Experts of a small language model: width 192, 80 experts in each of 8 layers.
Below are experts of layer 3 (counted from 0) of a mixture-of-experts language model. Rows are named gate (a neuron's input weights, with its number), up (a neuron's input weights, with its number) and show model dimensions 64-127. Each number is 500 + 40 x the weight over its row's rms, rounded and kept within 0 to 999. Numbers have three digits each.
Before each expert's rows: a language model's description of what the expert responds to. This comes from a sample of Wikipedia text that the model never trained on.

# expert 61
Description: Space tokens opening cells in sports stats, election results and sports league tables (| 17–24, | 52), plus headers like Total, Turnout, Density.
gate0:482519518510526569520598447492461564491562470515514475515572504464524494510499480554516496401423510442502537514576623535540494517499532475493525459535477511545489472487392451557492434454533490
up0:546455512480516492519603430469496559446577490522506461501491487438500438498497453546502557447505529495506473624490503557541530481496550438509547478561464446491447489465409468483500439426520465

# expert 0
Description: Individual digits within multi-digit numbers in tables, years, model numbers and measurements, such as 5'5'0 lb, 2'0'13, Q2'5'.
gate0:467518421472494482544535565438475547467560523518543515576458534549503519442535513522500612496408525503468475525557518449511531431565492511511521479477431517540515397506451507533504507546454437
up0:444489442446520515525517551468514558473599482539533490525418545530501507468550511553481577523423483475489513507492484447527557479529463519499477507521486550557551419502486474501525509558464478

# expert 31
Description: The second digit of years beginning 20 or 19 (2'0'12, 1'9'72), plus list dashes, closing parentheses, and words like stated or von.
gate0:449544626407509504581508457437498600531546543498489549517480440521543556474574439511541489493512483454459497476546528500462476455450525507499438476503527441469472451491500513506488449461489458
up0:524462508462489559532566504483439493440533525499525510425472494449402514518520485525426466503530545435523511477520484506475596548486475586492479496584539494453487490492415425589498511435500432

# expert 5
Description: Middle pieces of foreign or unusual proper names after a capital letter, such as W-aj-ah, F-oss, W-iss-embourg, Zü-rich.
gate0:522508483478503445481495515538496504551527505459489474521434489505480503487536451558459563539483513456463516475487555433463565480589619479461527446555504453510498478500520536517534500574487491
up0:497542542465480511432533518526458465491478464511487386538472473480501462480533489558455505528453512436477501484469484448521488495590581548506501432569526472567541519513503511527538512541519424

# expert 13
Description: Decimal points, later digits and separators in statistics, coordinates and track lengths (44.4, 32.14″W, 4:42), and table pipes in census or weather data.
gate0:514532579500497507466495493462514569466520402506600465450493460528439522533431540441506403574539545496501511463532457487455487507477474466515499480484473476519488458523463474476540502478399427
up0:561490526485557464473517500489535506438557472451515532463526491496490500484430540521497515517541547496545493540516491526575562606475525470531463504596497433487461552533498484564535468522468454

# expert 21
Description: Middle and final pieces of foreign names and words, like Nevz-at, Agn-ies-zka, hip-h-op, plus table separators after names.
gate0:496532531458534502475590532409528534473422488514509554468480497505539482436492530451540429484527480497496536460521483502492438529497496432473551481506467538558432420564487422567464422502537502
up0:480514506450503474510536494518483503511496383427544508485460533494512436538423491488538482524506486494578601513553542497476520549479483455478499469467512506470513506534514526522459484493528453

# expert 14
Description: Mostly the preposition of after nouns like tour, album, unification, plus inner word pieces such as out-we-igh, diss-at-isfied, War.
gate0:426548480440516506544445484507568491445491507452504503518510535443495582500440452505526502492503483451477493520569470523459477524476511512521453525541564455561465464544525470482451456578481500
up0:474525476484490517504509490586475468474505516441470578476474437427502449501446449495573500538496498463467431507548420519459491509537505583547496506508525428504493472482476484515544525411491464

# expert 45
Description: Final pieces of place, team and event names, such as Bay-ern, Summer-hill, Carolina, Olympic, Prix, Guern-sey.
gate0:450619481496512485442493525476521547451489481504477465473467430438461482486431460434495494475436532520641505472557557499491505492556469455512517521504462446505514512510489471549510588492453481
up0:472451499514497501418522564517470536469488481500511446502443509407475441497440432517435518573492546490544466510497506513432514553482499440510555506567451492489521481502496511514541558541474457

# expert 19
Description: Main verbs, mostly past participles, after was, to or he in narrative prose: carried out, buried, released, won, described.
gate0:399569470479492524511491543402531454540530458514500458427492515500479515427549480549487457557502500439519533446458450476410555485525477540494503474541569481482480492473524471528450551508491521
up0:478492518488511539451545470600497511437507528497513506527425528483521473521503462571501517482552467524432584498485462520497520487521548535489508489548524462550499486436478497475512485493494446

# expert 22
Description: Periods after abbreviations like No., Sp., Ct., sentence-final periods before The or He, and endings of foreign names such as Orkan, Anjou.
gate0:526527577495528575443485490526509549519591479536443492505511570524551504483525522502501463488496519507476469506564504482409492539498534445533451476481429523545464465509523472523480433421539443
up0:513458524497486527503527528540476493461514435421446425551434527490502514573547482457448439522482470475513464485548454489495472500446495536417465512488470507555514494569525500465464460539467484

# expert 36
Description: Table column headers, cell separators and compass or side words, such as Votes, Candidate, Coordinates, northwest, left.
gate0:506524529480515548497538518506550527518511506513471493485491466559568481508503509550506498497484532480449483420466558541438528578494470496533473428555481513517480428493495409467553494526505488
up0:517506495500444533523504531536418476452497564469470475419554485496513425539512525605511497468548506460429443498529492538476521538398523477506531491559483473475521422515509509455565448518531558

# expert 2
Description: Given names and name fragments, often a middle or first name after another name or initial, such as Howard, Alexander, Anthony, -nie.
gate0:509513499482525499466473479562462539482550482527544434487480475435529483489494530542521487513520524493500554510555524419422465475439437557419535489494457451544546534545525492443507477502465480
up0:414483481447532510515523513498500558484559532361526436567476486515505518462524468509446547481498475515595510510476491542571480428567499441533458434507417550449598541513450535481535524486493474

# expert 25
Description: Adjectives or head words right after the, often national, local, cultural, legal, country, Royal, or a proper name.
gate0:476496524445484495466499549435447501502543476490520496440554555506479462448469547465486600510495516545492514489551494452489507488511550518570500444509458443579502517485536439514482539460444499
up0:483492409491490449520501509480474550497544526457450526486497489469568451472520459526517582444487458509530502498503445489472592446522512484562484516601474468492530607454424468527506497511511454

# expert 17
Description: Nouns for people's roles, often after a modifier or name, such as film producer, majority owner, spokesman, player, member, president.
gate0:486640532530572521554491560500548527489540453460460482490494593529573497454486494556535490503500550488512512460526534521505503549497478508430533439495447581570474455502484458515534465497503507
up0:471486592448454516504557466502468504410532417458466440491438462505493436521526440501469492503479468479524478511471447493445504474449556501502530443531506518505514480551480527503599448417465452

# expert 20
Description: Prepositions to, for, into, over after verbs or nouns, plus mid-word pieces like imp-over-ished, dev-ast-ating, kn-ight-ed.
gate0:390486472543553512529539476452516496447529487509515484504541463494443471528557519511518499510488499488517455467478476474446520463547501505494532476463484495501450429473429417454548521485435492
up0:474460453483530471461417524418533541403532523482482448498519521514462492515446490549438552491495518445485528483507502505490513512498520454499477535486514560483490557555447496533506484586481461

# expert 38
Description: Opening parenthesis after a title or name, especially before birth dates in article openings, plus accented letters and name pieces.
gate0:474438474507521538529534515466470478528524535512436513545523471499534494435492500501481499531499504485413538414487432563468446538528514477514471445508471524566523529474463489463559495534443499
up0:483517506520500523501498490462455526485542517439541452486382480540472463503449523547426448485528555469508481479461506600444521528449474504546441483486449508530492576428461554471506513526471472

# expert 18
Description: Given names and opening capital pieces of proper names after the, of or by, such as Peter, Robert, Mike, J.D.
gate0:490509493474485477488471511459607522531538482536500497458480573486493446475499492482458511522482522478464430486600493470437490552524560548460491448475447514521469405465478454543474595516467480
up0:522443501542470463466471554452546559487498506526493420410493552505427486553463462496464455506509553509481366508530415514424577509466554549492443491556528500479528444439454495489473434502473515

# expert 47
Description: Third digit of years after 18 or 19, as in 18-9-8, 19-3-5, in birth-death and office spans, plus known, referred.
gate0:486545427513551489388501512528493527588500577464446491570481526528429494483541433485496465433538593475523508440572473499456475541517518418441484511480484494450466503497485476532519487514506545
up0:474447508524476528544476527528540504449542486480497445548507476541540477440499518520477488517543510412457385445498510459499518437486487590577463463460492565540495479537490505512552505488470528

# expert 57
Description: Pipes, dashes and numbers inside sports and results tables, plus month names in dates like 7 November 2015 and scores like 3–2.
gate0:477511516468498560563513492484453542529594405502569441470482473463473527499497533509437559549538494494549475458554492544476562520514465494471481493522417454503517457534468411556501491361484405
up0:435473514520510450487496570484457516445524511497453470473479498492498464422548494519428540479508471505515420526518412534456517528416488467474507499625456512492435513515506392491556449422480455

# expert 6
Description: Articles and possessives opening a noun phrase, mostly the, a, his, its after of, in, on, plus table-row line breaks.
gate0:515552578492493548495502525428458498546512496477486526528548438551512532475456471534521425456532487530496520511530505481459582497527538463417547499523426512556526560502511507473528462560528555
up0:523516443514458511472483535526448396472507536498501480540465544515540469446419469534463484446515486496527386488512456505489527505595483501485452469506507487440525468462473547556555487497550575

# expert 10
Description: Word pieces inside names and words, often after a capital initial (d-ining, S-ailing, Sch-im-mel), plus table-cell pipes and abbreviation letters like SA, LA.
gate0:456527482534582465498449502454437550482568511525488536439518466539536445456493501466485493542493458534488524442513505547442386484517469478432505496429528503616578364501476474484474491492493530
up0:517453463426469489497485445516420531483461455459437498495495551500522474468402531531520577474463463503439471494553525525505462518526614477488536479517482594442510494514442449526537432509469479

# expert 35
Description: Adverb endings like professional-ly, -ically, and the comma after a city or state, as in Chicago, Illinois or Denver, Colorado.
gate0:403483486546530539508544547460494521422539576513490498513466517475566487455458430503528583469446494471546508484504473497441533433533541520452523499448552442523492465468546489481554573508463492
up0:518482507575474552535507437532494577445540552493517505517460491468490468523508411532467540478426480473524446475521503506543516504476538457493495423538551556509531524533514478501546499481530513

# expert 16
Description: Commas, periods, pipes, percent signs and unit words in statistics tables and numeric text, such as %, sq, acres, pm, box-off-ice.
gate0:474491464483506544534559508443509504546508442523481460473448572524519481443526485587524566441432524470534532452518479486444524526539499474486539444466484465528552364510518447499498490472517462
up0:484526476491458542504477492475505607493471450578496496484458541538515469425451414623540601458418496461577537430494431487475545502521469469509531473539486514482524424442485491548547537476564472

# expert 44
Description: Prepositions like of, to, from, into after some, several, only or least, as in Some of his, unable to.
gate0:476485526434496445446568496381442472489557457496502521529506476504533511538467469492460496568484462546534455513515469535512568528529516483469495468522466476485485495428510518492515471468481446
up0:495504512502570473551567572424426507428542496521468503480418477426548478546430527536456547490463468511501469528497498460532482538544471499480523477526454530515492558446436501557541553456500430

# expert 29
Description: Prepositions, mostly of, also to, in, for, on, in descriptive prose, and inner digits of figures like 51.1 or 100.6.
gate0:564481535508493520449467547513556596514584501554508506486505471551506486438446528486526572505503517471507521457547568457490532413527493537459503500532471511484451433503540492487548494455527520
up0:570400468455602456461491511454519502522443562513540513402491517503484539512545606475402468440544511517546474498515457495555471546553458528539485517494490497494509554445475534574550520514505453

# expert 7
Description: Digits inside day numbers, years, ages and table figures after a preceding digit (1'9' May, 19'0'8, 6'8'), plus month names.
gate0:509509466474482488493439504420536504483506564511460495472516466546521513433508503501480558546566505430453452515596544420484607451528535490475475455548468415518534477447481476486524459573497470
up0:455505506485507539540526479444528478434494502523447566410502437504516450503452499510478543509545439403492446519487496451475568440492517616471462424524496461521510505462467405468514506486495410

# expert 54
Description: Last digit of years in ranges like 1978–79 and 1943–44, plus sentence-ending periods and closing quotes before paragraph breaks.
gate0:533561501533495490528467451485549466432504430485474500475471533413447526420522477433537497482530452534545455471553527506446503534486499492483422492498509489523486502505519354472514475540501525
up0:492510470495484509456580505469428572540554522484543448531476479529481450565510464482509568514487497497423493505492480523540545498482519515468493451407450466531576407465515451517520462399508419